{"n_layer": 10, "d_model": 512, "n_experts": 24, "experts_per_token": 2, "d_expert": 224, "d_shared_expert": 0, "activation": "swiglu", "moe_layers": [1, 2, 3, 4, 5, 6, 7, 8, 9], "router_score": "softmax", "normalize_top_k": true, "routed_scale": 1.0, "balance_loss": 0.00363, "balance_bias": false, "init_std_router": 0.0065, "lr_router": 0.00133, "n_head": 8, "n_kv_head": 2, "head_dim": 64, "vocab_size": 8192, "norm": "rmsnorm", "norm_place": "pre", "norm_eps": 1e-05, "positions": "rope", "rope_base": 10000.0, "rope_fraction": 1.0, "qk_norm": false, "attn_scale": 0.125, "tie_embeddings": false, "parallel_block": false, "init": "uniform", "init_std_qkv": 0.0227, "init_std_o": 0.00507, "init_std_up": 0.0227, "init_std_down": 0.00313, "optimizer": "muon_variant", "lr": 0.007, "lr_mult_o": 2.0, "lr_mult_down": 1.5, "beta1": 0.95, "lr_head": 0.00597, "grad_clip": 0.5, "warmup_steps": 200, "schedule": "cos", "final_lr_fraction": 0.0, "batch_tokens": [65536, 131072, 262144], "seq_len": 1024, "doc_mask": false, "z_loss": 0.0001, "train_tokens": 922800000, "steps": 7344, "dataset": "wikipedia_en"}
Below are experts of layer 3 (counted from 0) of a mixture-of-experts language model. Rows are named router (the router's row for the expert), gate (a neuron's input weights, with its number), up (a neuron's input weights, with its number), down (a neuron's output weights, with its number) and show model dimensions 384-511. Each number is 128 + 32 x the weight over its row's rms, rounded and kept within 0 to 255.
After each expert's rows: "comes before" lists some tokens at least twice as common just after its tokens as in all text; "gets" lists some tokens that make up at least twice as much of what it gets as of all text. This comes from a sample of Wikipedia text that the model never trained on. Tokens count by the router's weight.

# expert 8
router [148 135 163  63  97 128  62 146 177 106  68  96 109 135 105 152 138 151 176 104 167 130 106 133  95 113  95 108 102 142 134 108 120 143 165 151  82 156  89 198 127 126 132 114 120 101 137 152 104 139 140 119 118 144 147 109 147 117  88  81 118 193 173 185 125 105 128 123 180 143 121 145 162  71 158 132  97 102 182  54  96 108 134  94 107 153 103 168 109 117 123 122 147 112  86 124 113 109 168 127 191 168 137 108 129 101 134 166 123 166 106  77 154 117 199 172  84 136  49 132  84 120  92 168 131  94  69 148]
gate0 [ 90 105 136 134 164 178  86 124 130 160  98  96 134 162 145 142 148  73 125 108 128 144  57 148 136 211 125  89 141 162 143 167 164 172 118 123 134 119 106 139 182 173  93 109 127 101  72  67 160 132 126 180 142 140 223 142 186 114 188 154  68  89  35  66  98 160 102 156 150 144 165 105 163 110 142 123 124 118  81 164  92 108 140 198 113 173 120 109 190 120 138 110 134 117 182 202 125  57 110 143 157 139 115 195  88  65 131 183 137 126 104 171 174 144 129 118 182 131  94 136 117 172  95 139  97 166 117 108]
up0 [115 123  95 192 115 125 124  89 123 141 168 173 100 160 113 161 116 132 152 111  93 165 133  81  94 151 109 198 157 172 155 121 130  80 145 112 160  74 121  74 141 126 129 157 161 157 141 150 124 141 154 100 140 158 104 117 108  71 114 134 119 100  88  72 124  97 111 115 121 118 155 162  96 141 119 184  91 179 143 151 151  97 166 103 204 109  84 151  88  67 145 160 156 207  92  81  83 149 117  76  79 139 103 123 116 110 139  70 165 151 124 152  76  96 143  66  81 112 115 166 120 142 122 106 166 131  94  61]
down0 [129  98 108 153 196 146 180 120 166 116 167 148 208  96 122 146 157  98 135 121  63 119 141 184 130 165 104 110  88 111 120 149 152 110 133 116 188 125 100 138 176 142 163 127 182  91  82 114 186  93 121 112 132 166 119 177  75 174 137 100  62 175 111  84 147 125 114 133  93 163  98 122 129 116  27 130 185  78 151 130 130 111 128 147  72 159 107 124  65 104  79 139 146 130 169 167 150  86 104 126 129 144 181 135 100 133  79 135 196 206 143 194 198 129 168  91 139 133  94 112 161 135 130 100 133 165 101 150]
comes before: "\n", " The", " He", " In", " It", "=="
gets: ".", ")", "\n", "\"", ",", "=="

# expert 2
router [143 109  96 108 101  79 127  85 127 118 143  60 121  55 116  95 146 180 150 126 139 162 144  99 126 205  81 174 175 120 126 127  86 185  94 148 140  83 138 148 109 163 164 159 194 171  38 145 115 141 171 150 141 158 113 108 114 135 123 143 146 169 157 103 122 141 174 116 145 128 122 121 142  75 189 140 148  74 129  71 160 155  91 116 142 125 104  88 153 196 127 162 164 140 191 150 178 136 114  94 133 146 138 118 131 146  93 151  97 108  80 178 127 106  48 201 112  17 139 177 102  89 114 142 172 168 146 100]
gate0 [107  99  75 122 142 103 167 169 123 196 113 109 144  85 100 193 177  63 113 162 116 148 149  76 153 159 106 158 120 175 124 166 134 123  76 101 111 101 156 157  94 187 115 100 177 134 169 137 128 157 133  88 125 130 150  94 143 114 129 152 148 135  99 107 114 104 175  79 127 129  98 187 108 178 148 142 171 160  99 120  99 107 143 163 174 126  94 100  78 145  40 115 148 137 132 121 157 103 108 164 131  86 187  92 108 127 141 113 110 149 100  64 154 141  39 133 126 166 150 196 134  99  95 159  96 153 111 115]
up0 [154 207 173 186  90 115 136 148 141 119 162 152 165 160  95  59 139 127 164 161 161 154 111 101 137 131 173 118 139 167 150  74 113 159 116 128 174 158 157 122 105 106 106 150 146 102 108  93 218 122 158 130 132 130 128 105 116 134 132 162 177 157 105 121 135 135 111  94 115 168 147 110 150 138 176 124 117 184 128 136 173 130 179 145 139  99 186 122 145  72 136 114 104 119  72 144 143  93 118 144 163  94 137 138 101 141 109 104 147 129 155 100 157 119 115 171 197 141  93  88 154 145 109 134 101 178  95 167]
down0 [125 106 169 118  71 132 130  88  89 129 157  64  70 135 210 138 167 185 129 134 132 121 131  84  81 193 163 178 165 104 131 116 172 145 142 128 132 144  90 119 153  45 154 166 147 152 155 142  88 154 130  98  92  93  71 130 146 153 109 161 158 143 139 125 147 181 158  37  70 153 120 167 124 123 231 104  82  71 132  67  80 126 140 186 113 108 102 130 171 171 125 149 170 147 105 120  76 125 123 107 110 102  97 158 171 163 112 107  91 122  85 136 119  79 152 111  85 149 146 165 119 134 120 179 148  88 124 179]
comes before: " ", "0", " \"", "9", "---|---|---|---|", " Total"
gets: "|", " |", "-", "1", "2", "9"

# expert 18
router [116 107 102 155 106 182 117  87 131 179 102 146 101 168 118 138 186 125  81 166 147 149 137 111 120 148 101 127 151 128 115  94  96 123 157 148  96 212 113 130 137 119 124 133 113 162  74 147 101 156 133  85 131 181 177 130 182 105 145  99 139 135 120 142 130 141 114  79 145  68 148 148 165 148 171 164 157 159  75 127 147  96  99  26 172 172 156  71 121  92 140 141 109  68  69  89 101 141 130 117 120 145 128  83 119 130  67 124 164  64  98 121 118 152 196 140 110  81 142 145  85 134 135 142 125  89  91  46]
gate0 [127 156  60 113 126 137 104 133 152  99  97  90 183 116 173 112 127 123 112 113 108 143 145 135  94 116 152 166 104 141 160 171 103  91 115 120  77 168 102 150  89  99 106  58 130  81 136  97  96 130 142 108  94 102 132 120 118 148  86 109 127  67 171 123 110 106 161 127 149 136 123  95 135 134 161 170  81 105 175 118 141 109  99 152 141 139 166  81 140 132 147  81 101  90 164 123 152 113 110 166 117 159 156 148 145 147 188 123 118 203 107 154  81 218 111 150 158 105  82 125 124 167 134 101 169 121 211  73]
up0 [169 133 152 140 105  91 159  77 142  60 109 157 129 168  93 165 115 118 139 154  72 108 180 106  62 114 218 151 136 165 159 114  94 141  74 131 133 185 131 129 130 104 127 173 202  90 124 112 134 179  82 150 111 154 142 161 129 110 125 181 120 139 132 113 202 154 160 180 176  61 178 145 177 134 123 151  93 119 169 109 138 125 118 143 132 174 127 186 158 175 144 109 152 102  96 146 150 122 197 172 138 156  94 131 152  96 164 107 107 155 133 102 100 110 172  78 144 114 105 133 151 101 150 113 167 118 132 145]
down0 [142 157 144 157 101 158 184  36  78 143 115 145  71 138 107 115 116 142 189 113 153  71 125 143  95 124 186 142 132 103 141 143 138 131 202 151 176 129 182 189 164  67 156 151 120  95 149 111 167  87 102 115 128  88  74 134 187 122  66  98 126 129 128 148 144  72 101 167 156 143  16 139 126 126 140 108  57  91 131 131  92 146 115 119 141 139  74 107 156 143 131 154 147 119 129 131 138 134 161 146  56 100 120 119 140 148 158  91 100 117 128 121  74 122 139 217 133 102 117  84 112 127 131 106  84 145  57  76]
comes before: "0", "9", " |", "8", "–", "."
gets: "1", "2", "0", "3", "4", "5"

# expert 4
router [107 163  63  50 138  77 106 100 122 129 146 154 139 121 117 189 160 154 153 137 127 130 132 123  79 197  90 105 153 150 188 105 164 103  83 113 129 127 170 146 113 135 162 105 112 123  86 100 131  85 128 197 128  76 103  82  43 123 170 159 124 146 133 112 150 158 124 116 135 176 150 135 122 146  50 159 103 125 109 120 122 176 106 135 148  50 115 168 126  91 188 107 135 136 156  94 179  81 197 140 128 147 171 126 191 112 135 105 151 103 142 115 123 197 154  81 184  86 133 132 151 168 149  96 167 137 115  99]
gate0 [152 132  71 130 169 158 144 100 116 158 168  67  99 187 142  68 150 119  87  82 120  99 182 130  77  91 127 141 177 113 172 118 124 184 104 146 112 156  85 159  94 168 101  78  94  90 135  55 156 103 109 111 148 162 128 117 105  49  95 151 204 134 178 105 161 144  39 174  91  51 109 173 114 171 118 147  94 151 124 117  94 144 117  91  96 105 166 148  69 172 153 125 117 115 150 152 109  78 148  91 137 154 177 139 102 113  92 131 165 156 121 154 133 174  33 109 145 166 134  98 125 152 119 120 141 127 140 130]
up0 [148 137 134  87 112  96 124 115 152 124 138 106 137 161 212 111 149 148  73 110 130  94 162 172 115 133 147 120  89 130 111  65 143 153 100 160 162 154 110 105  97 105 126  95  30  82 117  85 171 172 146 166 110 151 122 139 153 114 113 144 142 148 167 139 225 223 127 123 100 139 184 171 103  96 131 126 142 109 135 135  72 125  96 127  81  68 156 156 118 152 153  95 137 125  85 145  88 195 135 170 169  97 120 155 162 143 107 178 152  73 149 143  87 139  84 149 138 118 147  96 106 103 146 194 113  93 102 144]
down0 [ 87 113 106 160 144 163  95 125 176 183 131 129 179 124 108 111 140 115 172 122 151 162 170 139 160 160  88 104 129 153 181  90  78 152 176  56 182 139 129 140 187 125 116 148 211 134 140 150 151 159 135  66 130  89 120 106 130  97  94 140 171 160 124  87 140 120 151  45 164 136 141 138  91 176 105  96 154 149 133  71 110 100  85 114 148 123 118 145 120 113 163  48 164 122 110 116 176 152 145 104  61 133  89 163 117 170 140 135  83  66  99 122  76 134 152 188 134  89 108 143 127  90 151 123  78 124 182 132]
comes before: ",", " of", " and", " (", " in", " were"
gets: "s", "er", "e", "y", "es", "a"

# expert 19
router [139 110 121 109  86 143 152 126 135 151 138 153 149 102  80 102 141 128 169 186 166 166 147 110 128 114 109 144 134 167 100 107 128 113 178 133 172 157 117 199 129 158 132 164  83 157 110 122 142 125  75 102 110 155 124 137  85  98 138 136 200 160  99 144 109 131 133 197  93  84 110 126 109 150 114 147 111 118  93  93 156 114 121 132 105 127 106 146 175 114 164 131 122 136 111 179 132 142  94  85 101 103 125 102  47 116 123 152 148 129 105 110  96 150 176 175 138 135 191  75 140 163 113 164 145 117 101 165]
gate0 [117 137 115  88  84 170 130 148 161 110 125 142 162 175 137 113  78 136 178 135 153 132  73  98 129 130 119  68 196 146 144 140 143 107 129 110 111 146 149  98 127 131 108 187 127  97 128 104 145 177 129 170 154  86 149 118  44 132 125 112 113 158  82 119 179 183 110 144  81 140 103 150  79 129 112 161  82 131 105  91 126  96 100 147 169  88 149 145 155  92  73  84 168 100 156 140 131 167 133 157 216  84 175 145 110 101 119 104 146 105 110 115  96 105  98 185 111 113 114 126  78 114 166  62 164  87  65 129]
up0 [134 121 139 140 187 163 128 131 210  96  98 169 160 109 180 145  91 117 157 168 153 157 107 178 135  95 113 127 121 131 158 144 117 107 174 131  62 107 138 104  62 129 103 112 102 170 159 128 117  89 109 133 105 131 220 147 193 108 133 177 134 134  93 157 131  96 143 141 144 118 135 122  96 193 136 134 153  89  92 125 112 171 129 182 123 136 106 118  89 101 134  90 197 148 106 118  90 152 147 139 182  88 145  81 144  61 125 121 123 188 186 177  97 137 180  31  88  93 109 160  93 116 149 139  75 193  83 117]
down0 [ 96 113 133 128 124 124 153 169 150 116 124 134 104 146 123  95 138 118 129 101 111 172 106 174 155 117  94 127 115 145 139 163 184 145 202 100 165 146 110  63 131 131 124 116 124  84 119 101  67 149 190 143 122 163 110 124 131 133 106 133 142 212 176 112  56 121  83 129 130 114 124 122  75 104  86  95 142  94 195 117 162 189 110 133 127 109 152 162 129  76 153 146 183  65 197 153  87 135 137 149  90 150  58 115 113 116 125 193 145 142 156 111 174 139 159 142 121 167 117  99 163 112 124 130 109 130 159 144]
comes before: "1", "2", "3", "4", "5", "6"
gets: " ", "/", " con", " di", " "

# expert 14
router [129 165 118 112 174 179 111 109  96 146 170 110 158 120 144 153 126 173  86 149 126 105 202 135 136 167 112  72 108  92 102 134 147 160 149 124 115  91 111 136  98 139 141 128 197 142 196 131 156  78 162 108 119 162 103 108 125 128 141  55  55 109 101 177 114 147 107  80 112 174 109 118  79  97  12 143 110 128 182 190 106 124  98 213 104 149 126 175 107  78  99 121  94 163 193 108 117 121  72 232 169  62 147 163  94 173 234 163 173 165 115 139 142 176  90 139 205 125  76 127 114 136 156 142  78  80  89 137]
gate0 [187 154 101 120  50 145 157 152 113  85 187 163 212 123  66  98 131  82  82 128 129 107 128 134 135 142 121 133  98 184 114 150  96  97 174 145 155  76  75 156 124 128 151 127  92  93  95 120 135 150 142 122  60 163 117  56 151 114 123 231 152  97  83 103 142  88  60 113 105 145 150  85 131 155 173 111 151 113 136 176 179 117 114  71 121  73 127 151 121 195 103  84 102 156 127 150 109  93 125  57 144 121 153 193 113  86 132 154 132  93 130 196 134 151 123 151 124 110 155 106 165 126  62  87 122 161 160 184]
up0 [121 100 148 130 152 108  98  83 129 135 128 148 115 143 134 104 133 120 120  36 147 121 146 134 115 104 178 131 137  62 117  77 110 114  90 109  94  80 159 139 130 126 120  95  99 193 114 158 132 145 127 106  55 145 175 129 129 107 128 160  77 169 188 120  92 146 109 180  93 159 158 155 137  84 162 149 212 107 165 113  68 109 120 159 119 148  94 149 159 199 153 115 144  80 157 139 139 129 182 106 127 108 156 113 111 103 115  89 123 150 102 134 174  82 111 187 141  93 164  84 161 191 117  53 130 100 148  81]
down0 [175  81 143 114  54 105 133 150 159 131 117 141 151 134 106 154 131 160 134 181 101 141 149 126 129 121 149  90 152 167 148 175 161  67 124 111  83 151 106 187 170 139 174 105 164 142 144 177 134 126  84 164 131 112 115 187 159  83 101 145 138 110 101  97 164 129 117 192 137 120 127 149 151 116 105 106 127 145  98 151 171 151 120 103 114  87 124 140 169 194 133 145  99 154 135  91 123 142 111 137 137  79 120 136 103 156 144 118 119 118 106  97 139 114 151 148 117  68 128 155 157 116 155 110 123 145 143 196]
comes before: "0", "9", "8", " |", "7", "5"
gets: "0", "1", "9", "2", "3", "5"

# expert 13
router [157 151 109 139 135 121 190 150 138 113 210 162 105 134 101  87  59 162 134 124 129 115 142 123 125 110  87 154 134 126 106 153 127  86 175 113 181  98 206  98 106  82 120 130 114 143 155 198 104  58 118 136 128  79 117 124 133 145 102 143 104 112 148 168 185  98 125 130 120  88 111  92  96 106 106 104 147 177 145 131 120 158 134 141 162 149 119 114  83 152 127  86 148 109 121 131  90  84 178 126 105  85 110 102  56  72 146 177 117 115  92 136 135  60 136 121  74 154  96 155 155 165  76 129 155 123 126 111]
gate0 [126 163 117 109  81  41 131 137  92 141 151 105 154 144 122 158 129 145 206 104 105  94  82 102 142 175 155 159 109 149 166 155 129 116  94 140  98 103 118 137  84 162 125 112 184 166 152  99 100  97  86  96 132 114 110 157  73  75 163  61 157  68 148 129  86  89 119 108  84 114 143 137 121 128 138 108 104 116 103 146 155  85  89 122 118 130 114 119 123 160 124 122 150 127 136 160 122 139 117  85  99 118 109 210 179 157 110 168 131  81 165  92  75 140 114  84 110 133 150 100 145 144 179 147 121 223  68 127]
up0 [162 130 129 132 125  71 124 125 145 116  43  67 144 129  43  93 125 138 128 110 163 157 149 132 122  93  82 165 106  90 178 152 165 113 106 143 126  73  59 156 147 110  81  84 136  94 101 138 182 125 138 161 147  94 146 106 122 141 155 156  83 130 168 148 158 150  95 134  95 166 123 137 112 141 175 124 117 132 113 156 157 161 163 140  92 174 172 132 176  99 100 108 183 128 229 101 131 104 162  90 170 143 173 164 162 124 174 178 146 135 128  90 119 156 214  99 124 116 198  69 154 120 195 133 118  88  76 186]
down0 [110  90 174 127 131 139 130 161 104 173 100 152 120 137 112 111 151  75 140 128 160  51 137  96 186 155  44 127 211  82 151 176 112 165 133 138 143 195 108 176 144 140  93 126 121 174  87 167 175 124 143 103 131  87 110 121 131 126 118 146 145 139 153 139  91 123 143  98 106 126  87 146 101 141 157 165 122 117 131 192 115 123 140 151 101  98 173 128 125 115 192 110 146 147 117 152 183 141  91 110  83 131 123 126 116 166 153 132 118 176 203 148 113  71 136 142 101 111 133  90 129  93 116 155 103 154 143 156]
comes before: "|", "-", "\n", ":", "==", "The"
gets: "\n", "==", "===", " =", "=", "---|---|---|---|"

# expert 16
router [154 158 118 124  99 104 152 173 158 150 119 122 136 127 147 182 156 122 127 102  84 134  93 144 126  43 144 124 145 172 104 134 155 110  94 129 163 168 173 112 165 143  44 135 164 146 121 146 157 131  96  89 135 154 143 164 169  73 144  79 104  84 162 143 121 126 147 123  92  60 143  69 123 127 170 114  93 107 112 180 101 123 141 144 172 127  86 123 151 130  70 157  94 132 173 158  95 176  76 140 105  93  96 179 137 216 125 125 132 118 115  98  95 153 141 132 103 158 201 117 138 117 173 106 116 105 107 192]
gate0 [140 140 180 116 101 157 102  68 161  82 172 173 137 135 126 112 148 109 125 156 136 149  90 138 123 114 112 156  54 115 166  96  92 150  84 131 131 128 125 130 113 144  93 134 126  97  88 152 196 160 134 178 126 112 147 131 113 131  99 124 144 153 141 122  91 155 124 139 116  48 153 173 126 140 103 159  73  83 169 118 118  58 130 123  93 123 117 133 148 115 145  86  61 155 142 102  87 166 139 141 139 106 198 124 152 156 100 143 129 163 147 165  84 146  79 152 141 138 115 116  80 129 114 102 110 154  42 116]
up0 [129  71 137 174 162 120 180 126 104 143 121 173 209  65 138  67 197 157 153 137  56  96 137 122 128 124 153 148  68 126 185  92 164 132 111 161 175 116 169  77 168 131  58  93 183 137 120 149 162 154 223 162 142 145 146 121 129 167 134 109 142 124 156 161  78  99  59 138 138 139 156 134 107 147 117 108  92 113 120 177  72  50 116 100 147 137 128 141 137  85  83 153  69  86 113 129  99 195 125 140 154 130 195  59 181 121  97 118 129 114 140 156  97  85 106 181 107 183  78 132  79 123 131 103 127 159  87 129]
down0 [129 153 119 153 110 118 117  85 146 136 165  76  62  95  97 156 104  98 151 140  98 156 144  60 132 204 151 134  65  86 157 142 158  77 142  86 100 120 136 118 156 138 134 255  90 143 142 120 126 121 103 143 114 142 157  95 157 170 142 104  88  89 148 107 177 152 128 157 152  80 110 149 143  70 158 116  85 154 112 141 146 115 103 170 168  78 107 162 129 126 112 117 102 124 172 113  93 124 104 123 127 131 168 153 116 121 182 118 196 123 130  26 119 127 102 143 147 133  79 151 125 124 151 100  98 135 150 105]
comes before: " the", " a", " be", " his", " this", " its"
gets: " in", " to", " on", " In", " at", "In"

# expert 12
router [134 138 109 137 159 147 108  79  86 107  94 103 112 131 127 121 158 138 147 139 158 148 107 141 128 127 129 117 108 133 196 126 131 126 100 145 110 131 104  77 145 110 119 100 145 141 111 129 112 138  90 163 136 129  89 134 106 106 106 118 178 123 144 101 125  89 119 127 101 110 163 161 211 209 177 172  99 189 199  49 143 112 125 103 103 166 120 113 141 129 103 142 143 132 132 144 150 109 101 118 112 159 144  89  81 153 140 136 170 124 107 109 147 168 132 149 124 154 197 109  97 124 158 151 133 191 142 138]
gate0 [124  88 125 112 121 118 107  96 138 112 147 119 187 126 120  93  78  95  84 200 129 147 147 128 122  62 102  84 145 170 165 171 136 116  97 150 155 108 110 144 162  88 219 143  89 131 113 131  92 101  89 139  93  96 103  67  72 150 131 106 150 159 149 153 121 126 174 148 103 123  59 131 157  96 126  94 144  98  89  86 104 125 161 137  58 105 122 115 105 108 131 148 121 124 196 169 168 184  95 201  99 159 136 148 102 189 140 137 135 169 172 119 138 110 109 172 125 108  71 153 158 189 107 161 162 152 106 173]
up0 [122 113 130 149  85 153 128 150 162 121 112 163 111 141 128  97  65  82 130 141  85 144 183 154  86 123 106 145 131 119 107 207 166 139 162 158 140 162  86 113 140 132 146 172 145 137  84 171 192  73  79  77 172 150 139 112 157 128 197 135 105  92 204  92  82 145 160 123 114 129 121 142 140  95 140  77 129 138  77 114 124 160 111 104 119  68 152 113 132  76 148 135 151 123  87 131 140  85 146 157 157  50 155 189 150  57  92 104 132 127 133 167  97 141  89 150 148 151 113 143 123  96 159 157 114 142 120  95]
down0 [156 159 125 123  96 111  97 101 100 135 156 114 152 116 167 154 112 137 174 158 105  79 124 136 116 160  97  98 140 164 154 106 123 171 113 190  82 104 161 127 142  45 116  82  85 166 139 164 108 100 107  91 129 115 146 114 128 140 162 148 122 112 121 131 116 132 159 133 134  77 130 104 121 112 151 122 155  95  88 115  83 100  58 162 100  55 177  93 128 103 106 144 149 129 137 166 174 167 136 111 159  73 148 183  81  75 148 132 138 162 170 136 130  88  90 160  84 144 109 152 138 108  99 161 121 129 122 102]
comes before: " the", " a", " to", " by", " in", " his"
gets: " of", "ed", "ing", " as", " with", " by"

# expert 15
router [139  96 177  75 171 163 153 107 119 125 135 119 109 126 124 119 143  69 138 124 115 165 149 122 139 145 194 206 165 171 127 123 117  87 144 143  70 120 145 143 155 105  94 119  90  94 162 148 144 119  59  74  80 159  99 192 138  78 169 206 145 106  89 147 135 138 108  57  42 179  81  91 131 123 187 122 103 109 134 164 145  78 122 173 141 162 110 123 137 113 157 101 175 153  83 156 110 172 188 183 159 127  78 141 132 152 123 132 144 105 122  62 107 167 169 116 124 139 122 116 129 147 171 170 111  97  81  97]
gate0 [206 133  60 119 152 117 192 174  99 164 104 157 174 172 117 125  74 101 113 167 130 130 124 197 148 122 106 143 104  98 131 190 136  95 176  94 138 195 170 101 112 127  98 117 107 208 155 106 109 145  94 104 156 157 114 155 158 126  89 144 144 123  45 125  90 142 108 113 113 105 121 101 149 144 163 133  75 152 210  91 105  83 137 145 102 151 134 168 156  88  66 106 114 100 152 144 198 140  90 117 152 102 146 129  82 131  96 133  99 143 145 109 139 151 220 168 114 143 141 130 135  96 121  83  80 101 149 156]
up0 [ 81 165 148 143 165 100 146 122  86 139 158 122  92 153 140 112 146 141 138 139 125 168 153 164 119 165 186 159 115 119 147 130  94 119 157  99 142 104 193 110 212 156 173  91 117 159 152 107 120 120 148 137 110  95 190 146 163 119 136 173  78 116 111 189  84 142 172 139  66 136 117 113 138 135  98 136 134 122 138 124 164 133 126 131 195 125 176  99 174  63  91 149 179 106 174  67  89 155 104 113 155 145 180 194  82 145 119 130 141 101 123  93 109  80 123 125 101 140 123  61 137 139 141 173 111 146 191 142]
down0 [179 132 110 179 102 102 139 128 169 141 170 173 117 200  96 143 115 167 127  74 114 157 126 100  83 198 189 107  81 169  93  79 110 133 162 138 122  34 104 131 108 143 145 168 125 117 132 111 113 171  99 123 175  92 192 120 156 133  95 130  64 112 130 137 138  89 118 159 168  86 151 134 181 165 150 144  97 128 109 116 106 166 122 137 104 101 129 109 128 127 132 129 116 162 132 161  45 104 124  86 114 130 121  81 114 112 128 138  35  78  94 128 128  52  61 158  95 131 164  82 135 116 127 131 151 170 158 220]
comes before: " ", "\n", " —", " +", " W", " −"
gets: " |", ";", " /", " May", " September", " November"

# expert 1
router [149 106 112 121  90 161  38 130  96 166 177 130 116 130 108 136  99 110  81 189 152 135 106 143 115 151  82 167 111 125 120  97 102 121  81 115 101 126 113 154 133 132 133 126 108 100 129 149 108 144 141  91 134 121 185  95 212 119 133 178 136 155 146 113 128 147 143 122 104 148 133 102 156 132 119 152  88  56 146 134 120  66  92  87 140 108 134 135 151 107 112  96 119 130 141 150 108 107  92  89 136 153 155  63 170 144 101  97 124 155 130 191 105 117 201 159  68 109 193  74  82  60 126 179 105 146  91  75]
gate0 [121 152 103 137 159 130 100 119 123 178 128 131 113 139 181 122 147 165 123 117  85 117 136 121 108 157 156 105  87  79  99  45 132  79 153 120 157 144  85 127  96 133 184  92  99 162 151  88 103 166 132 128 167 131 171  89 122 176  73 143 117 125  79 134 155 183  40 114 180 139 108 170 123 144 136  78  86 128 171  79 138  96 100 119 141  95 125  83 106  83 116 155  56 117 120  79 171 131 140  52 104 150 132  75 135 126 137 196  89  84  93 147 134 133 159 118 148 127 161 177 145 182 129 129 154 172  42 110]
up0 [211 163 141 141 107  63 133 174  68 188 125 126  83  45 192 130 147 156 111 147 135 105 147 123  90 105 145 123  77 158  90 134  97 145 141  97 149  45 134 125 125  78 102 148  75 178 117 172  15 147 121 164 148 140 127 105 107 180 132 120 161 103 177 132 127 115 114 182 136 108 135 159 120 138 135 197 184 119  80  96 103  86 115 163 146 107 127 146 106 176 196 147  54 208 142  99 157  98 171 155 127 147 137 155  96 135 105 155 154 146 109 162 157 173 111  90 164 169 131 158 112 124 151 104 143 116 130 121]
down0 [180 130 146 132 175 206  91 141 165 116 136 179 127 120 139 147 145 124 184 134 120 158 134 160 111  90  75 153 138  70 101 130 115 123 112 199  84  60 104 117 217 171 118 124 116 125  76  80  66  83 156 127 138 152 173 120 113 128 140  93  88 165 123 131 146 206 133 190 158 136 137 193 120 126 192 139 187 174 147  99 104 140 154 156 148 101 130  98 168 114  90 105 182 145 130  81 170 133 118  71 160 157 109 153  69  81  95 148  80  96 167 141 125 114 151  91 155 119 124  99 160 109 193 111 149 156 137 173]
comes before: " |", ".", " of", " in", ";", " to"
gets: "f", "ation", " of", "ing", "m", " a"